Below are experts of layer 4 (counted from 0) of a mixture-of-experts language model. Rows are named router (the router's row for the expert), down (a neuron's output weights, with its number) and show model dimensions 64-127. Each number is 128 + 24 x the weight over its row's rms, rounded and kept within 0 to 255. Numbers have three digits each.
After each expert's rows: a language model's description of what the expert responds to. This comes from a sample of Wikipedia text that the model never trained on.

# expert 0
router:145131118108149139133150127142096090119107133101133048157117116153129128179120123119116117117145135142119151148108172166130121148071175121130151104131122111097122128133100170132150131107075141
down0:124118114172153120140057136160143106129169084118127156219107154141154133135086106113150142149136134136102125142098085128115107148141118164118150100121101107152111157110115138158141134153144125
down1:178099117098140146140183136099136131130067145138118147156161077097095134105134126114160154104185102124128116133142089169093133143151137135116153136135141134096109173110130077125138108133121120
down2:095137124133127142120119154128127153142094124121142125105163156123104132143158115106142126146200132138139104107092084161125107168155106164124096132147122127124145088112141118118152101091156150
down3:152159155141122117122099152107110174172152085077119100127147128108139137117159119178126137126118067120175127158136122127145134117154117100084115118161139140136148131100148117139152108122153152
down4:095108135122151125169090108087147143137100111151141141129120119148157122125111117139110139148092135151100122158192118102182118088113124151127127176168153143147100179125137120095192129153126144
down5:171122152117143135141118146144101130137145176140130125131096088136126144134129161131121131130096153124160127134114170139158124165122154129139096102130090154153143092117134131098161136099126163
down6:090157107156124170111129120165143131090121139131109146121165121143163166136132126118120144136190117108166128135097146094138121199123075122120116096130109102098147139160091130107105132108126172
down7:119124151176136147142110174091107110141132130126137115109147058099123127116135066145148148150113102126167156103143129137129156170148138151120124118111151119133107117055110118093104127182147106
down8:144157143099132143134107172158107140123167143129135157122117168106090144150119119140130177118121092135115091133184160159131152144143101151144146172147129120149061099108155114124127123144103123
down9:129116113136139107130151159122135135096149123124128150107088127136160103086107151150164111143109158122105098107098117180147121104115100146159150154115145129144148131155120155089095115134091099
down10:139114093139174166144101083152127105144115144142127145134136099103167113092142133145121101107049095134150150125093108107146122131118165064149156179169149098185112099115162167142125115086108133
down11:123125093130104078129080126143103147140126120082166130144111163107101120155158136126137173107101136142106144126092093141103102137136124150124108104121139124158140144128118134133112120162127138
down12:101089193178161119129183142170107123149141128142114137153095120115099126140114108149146121126139090149120157127126142128111135136087173104150145164113088093140049126131084170130140143115109077
down13:132129141148074118118168101136107130121112148170120100101162151102108158079140123141115129159124097147118146132132148177154083123112095122127132157161126154102139135139130080146141124105175023
down14:100112152130124121118156153139146134124112132111118103155139103155115144136118132104130105145128108164099138084111100144167122079126160124145126128094134147125142134131099123143148165117094211
down15:111120116180105143133094104124108084117153145120114142115103080107144142145118129150140137166141149104154110158119115138120127129178111127144092123163145165140113144119187126145129078093197080
down16:117158106116115134140150100160143091175123101095141092137109122142093168126114115126076167090138101137140139166102122116103142169110109139155099116133146124117119155112083125133139140140135125
down17:109141154106115092097155155140122123154157132079175161115108092132122100173144148095125134144161099130104153097131085124117139126114149131105130123141107086113124120115126120132159102148161136
down18:100107108124137119105155121116122139093160122133130131112148093149142088127165110100143096072120095142107147142131141146151124138093122131142127117128086095122115115110123142130070129128170098
down19:120117116175175155115094142057136125122122120099099125086114165112141128102133115118097129172162117097158141104145128135141143155154132131134112143101139148175144141115095112148164105115127138
down20:128116120142134152156147176106137141129098150127128176121162138130160173120094161127103096147089086108107128100146176141147132131099104115108119122155167141110155158148114116148155184113125116
down21:127192125107163090097185171117092147131101106143131131108136106168092133083133151100138151143131122134110144130175133140112122092113160104140100134096144114167134120119176151150140091162083112
down22:121189139090140151144099146150139123151183102132139144148109131085117110108136108093157167131133151111118074108130175087125138128099108136100159112137097079102127104105195139111094125145120134
down23:140105122151126068134151135101158136123120123113159197160160156159170126115137127098107164142129144162086114122110119111083143108133142151124142163108140134142093113119120093157151169146116128
Description: Line-initial markdown table pipes, separator rows like |---|---|, list-item line breaks, and sentence-opening words such as In, The, During.

# expert 47
router:118138187141146147096094141155113116123105160118123090093160104142095139127103128141109067150160129118161152120121162127145136099141151118124127137125114125125120119133125162096127091150093103
down0:137173117102134139140096154129137136117125142126104131093135175100082112124164167080112108144077148127114099123096171130088122119153101157168159146099073132125133125111121121121149110133125134
down1:121105135166143125159147133103153146131139112131131139107163145121096102092102131128153129090158139089178167142147147146110132174146101109124155099097137101134129144103141128110129144134098129
down2:149111075153115133135125146152154144150127137129106184168131171112110132108156165133136105182169146106107153129119120100159093123112139151117109115168145122085128146129135143096105130138110134
down3:143099143125124113154103138133106151155135145145134098096130139142153157105135118140080167092088122132075137146156138152151143090108144102114095130108109130106146133150168087146134133168149099
down4:081082132165139129145138127118143075148125142130128143147105113160160151133154096070141170133126109168147119129115124096125132135161138144096140130128107156164135078104099107116143152148123112
down5:130094118180119128115132129115069149172156124126116131156129116113077112148129130084146134144108138089151097115129149133110166127091165147149119147119146133162133094146124109116107138146107117
down6:128141143089151091109100128091147160078134104132168146127109178123168151131108129153108143104161111148143133124113146131137121123140105141086123121159127142084140140181114103104121133100126110
down7:122141086124151129151144130117102142099110102166144107123113166168095101131094115148130147159085108120106119127111118095131132184096173134128138137125117133121146164133140155154131165187135107
down8:132138138138177154160100113134144112159100131121144104110167104110109111175105104157127098149165083141099116090138164141129120159132079161094143110134110180146152140160162133147118122107107138
down9:147122116115148140100161134076129088110124131145150161160128093114138117113126165091115152140155134098110171123105070131109119120102141138154123128170161139140128154104110130111097149169121158
down10:138140150134106123101148112088141123145119125135143075182118092109146109145119125156100163139094106167131091113098133122143078113132203161126146119132122148129127129101123146129098122149131143
down11:159092122132104124141084093172123128156122092132088141155114131129165099103165139088130137129151148138147134142122142097118143085140117091138152121136120126138130174144124104212105146123130126
down12:157155105123085108157176115124113138078141141080156130141110130171131104145148128134125166145126134103142124117135108096088148101141184143164129138120136092113120119157134124153140121084118149
down13:127127142138091119090118126143150123120065130100149084138127178161114129095160119105123138159120098160158080126102150158126147160131152138120145119139188163139151186139140105114113140132117092
down14:087073119154063136095109130154153123129153152136131125155094081128143129145106113118179114114161132142138135105160156146115125149131111123139141133169152149135132116085115091151145151166112117
down15:111128099094104098131107087147141176117146102138105145101163133104139146092089140117138133155145079127153176144125120148134121135126085148123091130097121106140136144159138168132131122143113165
down16:108126100111111113124156164158124129107160116165121109166118151118136073140131167098131107139117150102132153071121090111108114147082126107145124159133089131137120116152058117135107133111133151
down17:164147155102124143161134084156112088115078097155116121118145110130113117130119117108079116124134125110121123089137120086112129086201125154137128133142110185168150108126117133176135119118166122
down18:141123102125093147107116133127176117092114104106152154147212152117093132135128134145158094103101137144133122132146120148142152136124084146124123162123169125145123095118121154164121132069137124
down19:122114125163154139142132113090148120142167165133141113133112138125117165161171123171113108135110103106109075123126092100112126108152113097138138131126183143145113133094183157153132134141126075
down20:142123145131104150153092145084094179092132128088150127155115156089127074138087105122136164165116133140120171102098113098161143110115110116122130119126157106194136127134139152106118139164120145
down21:115109168115157125097163138120097101117119110102131140151116159126159128127130147082090140139169177075122112144108177155145150135111087189113130121114104105118119128118129135160120099126123139
down22:138109155117115148161145137151116139176110137154100110097140163139068134119116099172100108099122122109089097102115152118158121107127183141136111130137158170161112100093087108142173124126123109
down23:136126112148188149096136108087144131159125095182126093132105150141144154152117135104154134066133069139109103129150112098127132155132123086142122129173129120092142123134157100149134126059054121
Description: Starts of compound place names like New, South, North, St and assorted inner word pieces such as ew in New York.

# expert 39
router:132128136103133147114161127121138149141096129126124076109098102124106116199130123087129089121165119122100176104123115146132120163085180152125108184121127134089111133143112109148165114062082131
down0:141077092103142111109114115093103110158126127120130165115131101164122112130157134166173111129091144133136114178094157143174128137171100144137103109127148082120127127133134113092097126144121117
down1:107115121131134148146106162137151128127146123128098119114170166149127151125124082142069168171137129112133101106153112026163129125133134104083126119136103153117129153129163129101176145113135145
down2:159100133143152089114104137151154164121078136109130172119111116094167103160129148091101080127139131143131092075135112107143133133138181153150093125109144125111103137164147146123096120090100136
down3:095138105131142128159127142082155118136179092150112140144151108154121127119136107140128140142143168172138183137133126082133116102147118144122089157094129162168140105103154118085112139101115117
down4:140088156140135144126108147138110125104110122128135129131134138140142143125147149130142109160163149139102148137116128124114118170111096105112102092114120086084144133157145150113090113071121121
down5:169124111102108088125135189115130124150167098106150133175107130101146157148132107128093187179109139130126163153146118070156134123152108113148125136104115117125157155073148167090089137118102108
down6:170105165145121114100149176139098156160121147143141087140130120097139106083162134104122149139112092138134072124151104140097105096114122090109145130132121152108119162142092131097140124114167105
down7:128114137122090136123112096117112157120115129121115120141151140095127128115138103152137134075103104107143157154126196059115117167144100129145115175166143118149121192125132153097070146135107147
down8:126153144128141080116083122161155146111149153132088122112094136138098129162106090178104120138125103143140142128107163129166106090164145080170135132131137159163132124129090170125124081125118111
down9:124148123115133109091105096122098116133135156093117135163071150126121102144084171077095154122121171148142109148112118092147127117109113175151141151138113117110176125124102141102141135148131149
down10:155166144099167152122092104115143154132099119116155126111107156154164132109141179121158134156139082120136118120117107143156134111111127137121127078164147150111132144160169151150139141122128134
down11:123166095105165158082115125126090139157130112152158124134125106132121114145126158113131130114119125128116093174141124151128143102125101062136156146139165137111115143117109129130153070149156152
down12:122115109082139142080144153132096115144104130102105114079103153134162103113150112136136097079131107106122124151106113132169149148161124121123089121171105112149159157178144098171157122150087111
down13:175101112150135150138119136136152084137106104125139134144103149135182075132109143136102126125108123130160137147138094102108143118130106113116103153117147171154109091121126101120116110120115135
down14:137119115136112156115169104139134126109112104137117154095165143124128128096121123127108120167125112181136117067143176070111130098105150141136154162151129114112080140161124136113113130183113141
down15:139121167133137141166170102107093178144146094136167144081118100086131108116101137132133143118112171122119120141165139136161135114142129092107098132145122124135126120147146143138140144101137093
down16:150144156102117159156075174168194132129125094133142168124072135128134096126154147110102146121116128117107143126156127134099124144124095115104139155100134101151153110134162154150116123127124143
down17:123172126122113138083098149119151108114133105102155078136135139105172156125156102110147129099139151156110107151121106171171141096114090096092140132117081099134128104113098167126109118150146175
down18:133128093122145120155104097110119162115103128122110137096153136141130141074150131147085120137138157129145127097135122139130117116160117078100099092155124145105119139167095107130111089135122092
down19:129105157085097120165125119125104132088144120112126121160148093138148133094136113085119142185122159152122100091135142125165111096133139172113087111149103101160112086159165135113118162143120126
down20:167106138096131139108101131125164154132184121147106161104109121121108131107122128108103109126133111142124124101118157168099134125118143117140125121128074126171152076141159113156160102112141135
down21:144133146074074134190174118139093116165095148165159101120089113112089101152162123132121114122168097146176148135161117148125128111136126111147110127124125158111118115104136117151123124090138136
down22:140130141129159128130110172142088154124167146140136093132134129114103109118142121162173125105139143145090153113131145101137151137076112109102132102148121119104122122156121146123103114094095181
down23:137116112166143091111138158096106155160147082116131125138196097123133166165109114102110148144150110133119117089160145136092129117127187107123113162137171122118110138091122129105155096162103153
Description: Line breaks and table-row starts after table rows, sentences, headings and list items, such as a pipe opening a new standings row.

# expert 13
router:144171115145133202119154146124106113124175162139121120105141122122124130160121130120167126123134168132164168132126132127152120130129114119126124119110161111177084139119077142085183111135110137
down0:088127134099117155146136138111105184157130133078127157131144104150083161122107124115110095144094093154111163123129113159138148146157155151161096119108129100121136133091125136181125114107123144
down1:102124112120128141155075179112119107148106130138132114070131129131112132121166142115109132119116118136123129142068164142171070131141141145141137128153186116127118115145130129084095123169112167
down2:138108142122117115060128111144138138114120128142129123115132104124145135194089138111086148125154107086142120163094126140130147156123205135124128171170110093106162146135154125152116114098133129
down3:079160159099110140135088136127102119131143119131141136172149117122114115159087118134079112137101161159140165132130168135144108109141128115067099158174130149124148146131108136168147134135149131
down4:133126122102149140178102154119157158108143174156121153076159141141115135121126131078129130151133113134077117083123124099122118136123114140112132156161116118163137147133126126118100103106146115
down5:152130133150126144140136181139102144140130118132114120125124131106153093118113095114087120093120109110124112171107173147122149141155100148152129137082119109107150134089080103135118095144155173
down6:089134115125150088140103123104115130169135144131139155165133157094121158096138165161115131134126131152106118093147134125139135143135133142163143139104129142143117140119143085147139068135149084
down7:133129096186118124118168155088110127143081126142142117085106112119081099085119157102154091140154157135203189147108125111075125132077131116152102130131153102123120150116106126112101146140080109
down8:117113120106129143128150106093110156157089125120110123095164113128106161100156110156185179123149130149081164133123120102086122158138113118126152176123138126140137132115152138088145138167122082
down9:142143152134145118136136104147114158128148115098121121087105119109129137108128150133157134128146131137096132128145175178120133132141140130106173126104113144146154158132112098139146087092123144
down10:164118078119165167150114130103089125124102119098133088127107138126160132146130119136160116135166112182165181114163113112161156110131165119131134125146134127117135169107180124113088143181104132
down11:093157166109134126156149107111123091144159128144098137106091131126127114130115098103100145120093136117158130116064126112101154142111138083122149140119121165122172111112146175108146151135138148
down12:117126111107123133151139102140162121111087120134117135093114112115135166090157090137086159148133147182142113140099129158116094142139126163146147078101138102138144108131102169107161146123136149
down13:144099107085109095150138130105132105113078132093146121175136128129141136130138109111130099162131173092098132101088172106124132140117115120118156108120145113125097162152133113128149108124098112
down14:135164143103121137180154098170099150101094133164146128132107115128168104086081111083170108143094084134099117112143151157111132161119121100144102137080126120087112127141135139087119130145151130
down15:127072102151174104108102097124128123120119103131165163127111151125127086111140145131130151117112108115099102106115111134128130143160174106138157126140123167159137134123136162128100150072149128
down16:129109129129146103096129141148162117138136150156128145103135152069112105133118127167128158161105109117107081119145144167147120170117146118120089119138135161117127085139112112135120107165109133
down17:135086099105120121113133145096149176146096139122135112150116143130110118153102174098151091131135132127089148172159081102135149107116114115155127115180124127108125150148163114170099131135113091
down18:142161093106125145088117145132168100136154115145119123120131154107141149126082169131129150135155127137121117119091128126146121129127124193164142108128153169086143105076132145099126130123113136
down19:124113142102146110155143113171116146076127098099129149124121142137159123119144187115117142144144127152126112116123166150081132139151127166160161143125123137167113135097146155117093129103115145
down20:106138139165145150117139119095135117124126086164142153121178101138119162155136134138083130167104150142165109090135116167143080134126089126110125147140146102143146076141121138109112125151138130
down21:159149099095159121124124148133135146153120135140114125131106099120113088127098156099129122121167129137191142096163128152118108102091108098162110069106117128142140131146137127119146153116147067
down22:156121142137156128136078106113112125144146116148144113156107162140149159073094179166123150151144144139103134129131168146130118127137131135100140156155097140083143132114144164136122096119200135
down23:120098109105163127154131208089119115141175137095146128164110129127090154147165151126155120134097146123110102130129120125139168122115150147152092157096119070120084132158114107102117102141139172
Description: Suffixes closing a verb or adjective, mostly ed, ing, ated, also ation, ly, ural, as in released, ordered, Atlanta-based.

# expert 46
router:160168091151163162087134134128090124134150131131132089121106120122099124143111123106123112104108124123163155161136101117140127127129133112123161156110142102151096120116117113143107121128096106
down0:131117099110158100093079103103115096146140170103125102130130155131142131145120157140110141095114146132120169099124147128135129125139127147123171106168091157203147144147165133146103136115107138
down1:127174128147108160155155146114162167158102153147136112132089094113135158135067125108107137111144143159125141115061164115140113133107110146082121154132120122165130144115082131149097115097147137
down2:067130144129152134113113150103107108145132139121113133148117115120153119146133114102099151143124111139085101143142108078142176136119064132137166138151125158144164110147104157091119136135104192
down3:117110119102142131143114127106129142132146151116109158130145123154130091088115079145103103102140131159126112122184116141149122103158168099121142107104175136103183170126122152163144157120123099
down4:139161124122087066139141123132150117130098096140151138149129133094149125098150153169113168108159086137106138143146164125173143143163150091104098100111149151145101125144175115112112117128112124
down5:149147150118121151174111117124114110099124153164129084140113098139125132141100136165153095165127156179107134147134139131089112135126156109127138116130150148127124129138098154091112195178091124
down6:105111134114128097143091146179122107144101131124167142156117142159168138107148119096153154098159127133100101087125163145120095165129105122113139115129084139144170136099092151125118084180183134
down7:103166102103105146120177147111133100124115167155128106149161109116125168148155129083151128148152120141129132132137111126092135113124179140131149122088154139130098081123128076111129131171139086
down8:175122117117131159099132087155119219101109108128130149110109147106140138102149172108080150163129078125125130112126137128112092167142105121143094156108143087154186128126121134159126107105149127
down9:112075100178101113133114122068120131126106151172125128119125143092105102133126124123140165166125056141102118108098064110119115141101125124139109149122132136105167103127124132141140129117125143
down10:138153114104175110127137136113160141126114125125131141128160127091117177077097135115115111129103134112164126153110111195150156111100137179090126079148117148091152163191101143146158109117121127
down11:093135125110121102131068111079134153112109174152140097150139103099159118147131139126126131089147159119133138107158152143120128138191117128138089147137110134130119168150127153109139097127141128
down12:162128087189141133119104153148129166129156139129135104163136122145132070106115129117162155199152135107079121106072099128126162107105123118151152088084164125088104149128116121128145109133115157
down13:113140133117100140115154088119139174118129134144175137115134114117125160159129130134086122176107173149099160138159145086173134126110102127082135108153132121107105125141118158157118147139106164
down14:184154090146158131097155132151128175112097094093111145089141118177169102139153170160090131160120095135086144164108148118159108116136124119159130115126091113152082158127110153145080131133130131
down15:119151140151157125170091060111170151141067171125140129114079151118088146102133156116115151149156129156123154142135159125162088106136082133090113139124102133112134164146173160106097132126150146
down16:110111144104132118104151166073143128119126116144149073118125140155133165093126134110116133124157115067138123123159173118121106147111159130107152130178161103110149090134137126139123116133129126
down17:120130117124134112094142135128139154136160196081151103103140107069130167119166116136125134107140154126086154094116123140146134123129122094117114154108091125155144101125173147122108103099110105
down18:113132149151138157125098121110127119121124115171191171105085152121114102058128128162128142131130125115133113123162104143151151147134166092113117130124108120138138124156111112111115180160119105
down19:081121161126132131120082140130122144095093073113156106096135167174114136151140139110127149137131097123119117126116072110143122101114121128144133138131177112120122149176116109165127123122098110
down20:139115127186131110095109174171125105169135150133128138042136134167147136155109104157110095084110151097096151128127128185155111177123094115113127134163149126156162094104128107122100102124137100
down21:120146100124128072090137109146134118102097150116159117126134103183123117110145119138119129104135103113118135152115123144175112131120082135092132110131146144105144152153105125119154130074118140
down22:098157116138116105159149167088117109174105098106160150142087130133120122114148155131151128157174123121139162114147115151108133114126139116147132137113141126117134062093155131090096104138081106
down23:147129133118124127129112129117109115127118170118125155166095142088116110136151155128139167096129115134122146146188107115079082128133150131146095114158103134097125113125108145148153144090116101
Description: Past participles and verbs after was, he or and in biographies, such as appointed, played, won, released, became.

# expert 5
router:114103109123109165088152137144089118127143169119130102135153119114110135130126117113130155118118094131155100121181127092143127113145122118126143103144119126104137139126136110096127127130111064
down0:150101118167148161158113177128194133152147125161104122132155051144124138160071107125099140130118139148138145154134134140132110140138077092128158117138140155128124138120142124104151139082176138
down1:156122114100156135123122099149194129149127135120121075141154105127137098090151138117112125120147095147083152125058131156138153124105144160111147127170128142130127134143152105151151123115125122
down2:100133143084153138094124130189160131147087137106072132112185154112137140143102115126088167125134124141162131165105161134138181126135153096129089133164101161102123137102123134143120121074123102
down3:132056131180158146129123093120145122100105121117130133147164106140140134159121131147120133134107172149112113094067113106119122134135100109116151106100135114124153137158115134121146135119107140
down4:143157138157089171124132092149143155109163111133170169162080169143159115135124136101153088094127168117089135129137174145137103130104114087091136090090148132144103112107152173139099152136110100
down5:134140162124134116117104107153128126122115122103115137072117107117103173168149135115114135157114072159154109106136131115122107119108124177131106136119140101129187129148100126165162115137141130
down6:112145119146089113089152136130092123164119126118126109121103080144142151113151133157147118135133085177110140120119113147136135124127111104165081091131169126126118139159146126112069143136183121
down7:102140119108123105096160120148104139115126098164141146147127062115122102161158107129116118083164141136096119127134136128137105131125115098067127135145139132088112122167106128171170142190107163
down8:106104151109161148102065114087107106095125161148113125172146141151166138147123125127115118134149106117080149164121135131157149160132126122171099130103119139150133152148128137112112120140154132
down9:140144146119101125100130117102152113132167138115143158071134123144139121130123117144110105127163115100138133093082099098090104136096133148136157115120137118101097114131091133170108115131145126
down10:150151118129116145116155153155113138137078096104117104133146078064181105106108138126166128145140169160138150165116132152128132127087139132128133109133111107105164089150090134142167134112125128
down11:125095177125153080158125106083115151101111093144133137157093101108166128124087128141120143174111129135115106127150116140120147153107152142139072105095109087134160147120138130170144102130161159
down12:150123136121093135129147148149157128111092129100157137085141124148134165102136141126155180141136155163157108126119110156188115136127149145134107146123112086127094095108125161136102092088113125
down13:138150107164165131156134095143112162148095155137095116094147146087104137104111112135115070096159094154195092127153120102117161124131162149122130147160108150102176166132165096102143084114156139
down14:108130148172104137142107146094147116188157129126128180132102113130107112129098148121135127144157146153129129125110126133103123142147141125154129158130157120148147098102144119127092124132117144
down15:139133094139133112160117147174087147102144141150135161119151094124119169145105128140142086128113191106133147109109060153117087130120111133150160142109140157141090099151123130125080122146175100
down16:093109127172156126164112137176160148079126137121090135146154145123100095138162143139142141111119126118136125107127126088123134098138127106144124147123104127136136097152133134180109155138143156
down17:091145109122131156116151173147137117086121102143144149145147108081147103104138099098173122115108154127115147133139085122162116129146130133118137120136156176140140129126139173174126160122108131
down18:108111123136080130133123149144108147136107074096127092177121106145168145109165102128138164142107132135141162150099124086123129134122110092129110114114138109096142130150089098104166139110118097
down19:135138094134158151130100117132128127122111148114111130138104129077125174127095133139103166116148180103131152105099169131081121167137096164138147127092106140135129129137093142118104127116113168
down20:107127124139160131143123119152110136103088136128151150139106144119122173115127152124074169145144104123088130108102129104150112106111120127101142174100141176162113124124119132072119124113145130
down21:156156130146130122147111095121117178100151152144126104098130116097117127152145077123125162166135121104124133181116160128126143104102105115089122132100146149119146109137117184120140121131127101
down22:173086128110157086129126151133119108126156106103121151135148206132093115096154117095134174117093076142104117113162128117119073131125078141151112111141117119103157131119172138129123130155138140
down23:087178184115135140145116107124103134148085128163107122164089122119148089123116142106129122149192118125086125118079110125116106130132144128156187126124108123114061134118143072148105170099115119
Description: Auxiliaries and copulas after a subject, such as was, is, were, had, may, can, plus adverbs like also, not, often.

# expert 58
router:146118145109117128125154164128128106119111129108126111154119084136110135161122124130128070128112150129161125117121092138127126103138168147128137169133160100153108139119140139120145067126105141
down15:063104141073133143119112121103166133101125132147119118143112131164123107133131140125151125107145171107091148068117149121117112128130148197143123130138122118142152141153167177102104138119113124
down16:117110143132155142155097090116140139099123140122108099120151079117131090124143111098089135134109134154150113114117174090132113098161159167125120132129074154120116161131099117130119096114080105
down17:121128118139099168131116077110151109087172146129088130127140122104134177191184130125103130183118152150112120069127145147137127125155158151126129102105120159105133140096152142169103136119159102
down18:114107164154139121106118176092125091117151107113108156108142113129106133140133170151075125174149095184135098140113148107127091114120148134154145126121112133168155107124089132170131168138154142
down19:151168141110140113147121107124145137145137128107086111114136168081154148152152098085148160145116115156097175125140106132161153137116109098125084133119093122170127100132175100126184119116106132
down20:125125163135124113131148137127085113185164153150115110134116119148092110119122110105136132073171104168121138144082154124161096124075142142141114089138142095161141088136100108163123111118169121
down21:139131179141142141113110145156105093184085121155156123133102169167126138145129088171165158124095122137125121103095120128081112158097151071091122119108135088130106156141091140144117127174131098
down22:128128098085118155118091123151094099128138113116138131111103171165172132107148106142100153107147129172124109172113128153190176158159086148118116143134108133118172102180181122073120151118141105
down23:132158169111144097163112081132112146164135141157121131133105126093143134150135120117093079154159157132075146112156119115140100126087137123094141136107130110107127101137194132115115111159174092
down24:120143111121143142180152121119090131164094084160125108093152122125148113129130131117080131155123158119094104145129097157127167126149100143115099120155187102141139162142105109116137141101121161
down25:083121118154120126140153124093115138149110120133158176143151137141119139115131158168155106098122164133133137138164139070147093115098143139140148124149111077126135124106147144090090088121169143
down26:098127137112131119165149115152110133108091124154156061133156045123096099114131163130132136114146156170127138121149117147112086162137139088142102169140144139121136122135169150112102132150132095
down27:158112184142100127111111113113079100127173131142109112128137179125186134112111118124144150184127152136183142105138138068138143114126132119127112119116125134130116151127145116095097115136132151
down28:118112134115084102088140141137123127113114115151151147149145106159157110145130146151131105167147108094088130136106154136137178126145114161114128107184143112152131154115151083086117128137113138
down29:138116122178115152158077116151117140108155122098147150109127125157150114106152139167177111134102146111105103119117138163084137115118171125116157142123100108115156080142145145101136072156144110
down30:149159107081109097102114166095158128123121133175128128141130147086128134113138136131136157125128157132125121108131143160139160114177107146129082085201133123162155130115137146136203085143153100
down31:088152120147164158104114076150122093114109116150102161118099110107122111156120079136137099159103106094129173120077114126148127144100130109119191131125181141118123157088112135159119127110104150
down32:107125118144161106132108085113141133114158133118117125122162143108133145099109107084185176125182106135116094080123101131128142120154104126115133124115159140138119116068163133133117161164167113
down33:117127135091149119103128149169135162127132108157130142141136118164121079096149093126125158143160128206112147106140100115150114156165080146129118165144131118113118126117147142100111108113088074
down34:093127165138156116129127160156141125123116146112155092118112107111161122101147099157126101136101115122080144093152151156138115114141120153070124174106077160131156110130124097140168136095134149
down35:075134128156106148131166120109114135092128128107155111118126141151134146151143119144124091117161136114118161122111081109123138142133154092141136128133144143133165109106162181091141145098118116
down36:129126110124138091061110091120113116119137173165164130155147157090189128161136139124162116113145124133130129140146133156151162148170105094130092147141078110103149139142123150124103124131139120
down37:176152161089124114090166113106112133154124119151126181139101116139181153089125115121080132073120104071102121145127151118095169121121147117097134133127129120131119147138130135170133093116118128
down38:129132117116176116171169070086150168068122137099165130121157124093115116106111107147137090117108123111105084145143117129149135134113102128126162147141174121144124103128158153136130133134089117
Description: Dashes, colons, line breaks, pipes and semicolons that structure infobox fields and bulleted lists, as in Position(s): or Year:.

# expert 12
router:145098149174167135113127131160128135142162115131134103086121119131107102133119116125089111145164121131142077146127128058146105095145141086120118165121156138134121124130182119099123096135101127
down0:078102162118163138124127185136167165125171145117151139131094105117157142149131135136059134168099133122134119126076123152140142148178108145111127124119133124119141105115107144136106137119196133
down1:094089130118131122168126123135179129162129102116087153122172126086119089157125110092147152142129112145106153129129088125108141161135120129139129118130145143141152163142112114070103131101132153
down2:109125138140130114110111164137169120117121190115151154167133149137112103185123123140127152130109146149129140136116106087150122130131167105126109123111179114145127153139134153126156159090091120
down3:110090106141110116143126113119132132143118078091158135122155106125121138124151148085092151128120139124158169140200105157139127080171111134101166125126143100129120097165099117122146103109087149
down4:158138120150129128156111108131077135102115188101129118152155134127149095118151180096130137161161116132146115161136112149111133090133141099155132156164130149140149128166124109135084148111146148
down5:119126138090114113139153137084132142156140130112201114118150121156123097132165144113153121110117161096097136134097155156125131111144094148120120097104152136130129109083116154074157137091110149
down6:150149097108154102097118129140159151136108088173142132105163113120157126154084117093132114130137130153157139086078110129152124102108123114121136150134101145185115158164117157143135105110145179
down7:160153135107164108111100095123115166181158098089127128107126140141111132119129121111124141112130162180093151154140121118140110114125094127101136146109170174127145129115127106122133113101123135
down8:122161143113102156117169102126143073128170130099136117152174106098147122140136170167152118074133123118115120142174096140144110123123138145123140133093132090125139112137152077128140134129103124
down9:147126176108119104128166104130100144145159140137137142132126156165147077097106127078157130096155163135121180128169136110113146105082085125119091101121117135146096155112130118148114157132143115
down10:121140141083152145160115152085128122149093136145103158117094107083161174116162150106153167127163094071154088114174118117097127129138125179142163099148092139106099101104138129163103127111129136
down11:126151150159176129117123104117103057117153155123104096134140132094096175148105167114076130145112167134128110130108080145143082137167114144131158155169097124086148127122130139134143153098154167
down12:109148130089094151123137118169128124134161138157112147115127143124086079126116108152157176132103122161124128163126096135119129151132159182122088106115132091096144145146123085119096158075102180
down13:116128114122103161112073150151113167149120144125118125178148162078116133159149134135136141127168116123150126154103071143132140081096137158108144169141112169119128142137123127140173120160154113
down14:114151120073103135163138126123168187113131134147116140100104135141102098120102121107118135134133141125125112102170108131134111154141083132166104122130210144144102170110127121117116143104128133
down15:116154130118179135123120153117140181151158111115091118108120110120108146108143105149115156141067128106117129102163142119089113123110124135138074109087114105124161154152140149142121124081118084
down16:138184094135125116128097113145160158130163137132134150117080139125125146120170112103083130172163097200160155121131166145099136130114131121116127138129160090101088154151136094124166125156149127
down17:115176168102115135151123124160141129156126130151154158115134114137146159147164122045135125087138117107112117124096116122124131124177122129145174134102111102149120155104137099115158079154141092
down18:198131149100107111160121115107140151162123102171144126100124112129166108129117130162106110081115118117147090139129128148129151156155078137086113143156150143171107134158157093139108127110152104
down19:125125176113133132158122138118152154148137081122147146094136047126128087130131082126113117139147117188133108124100092116098113153125144098123182118129109151127110115142138113111115104143136142
down20:148138105125128138094114174116129143148125139141130114095076169099104172123136103108149116099144106109179124108153141110107148124150126143147125129125161156124151135162118110140118109142139115
down21:106111157115082139142177090127114117114115121124116126127159127094112104123132090168117119083159091137130114147072158149127133120105155142096132161130114114108090144090128095157155122121139086
down22:153134121112129094146197139112121155155150156131142146159121123105119134092110093122095157151119126141124121128128125064154109128154125123099152125102132124143078118142121140152116137135109119
down23:108046134193124109139167096107157127121137120135175162160085135172121134119169120148125108157111109133140144116110091130120129117102127154125142150148125103133164128114110144138082163147117136
Description: Year-prefix tokens like 199, 200, 201 in dates and ranges, plus opening pieces of common words such as compet, particip, appear, debut.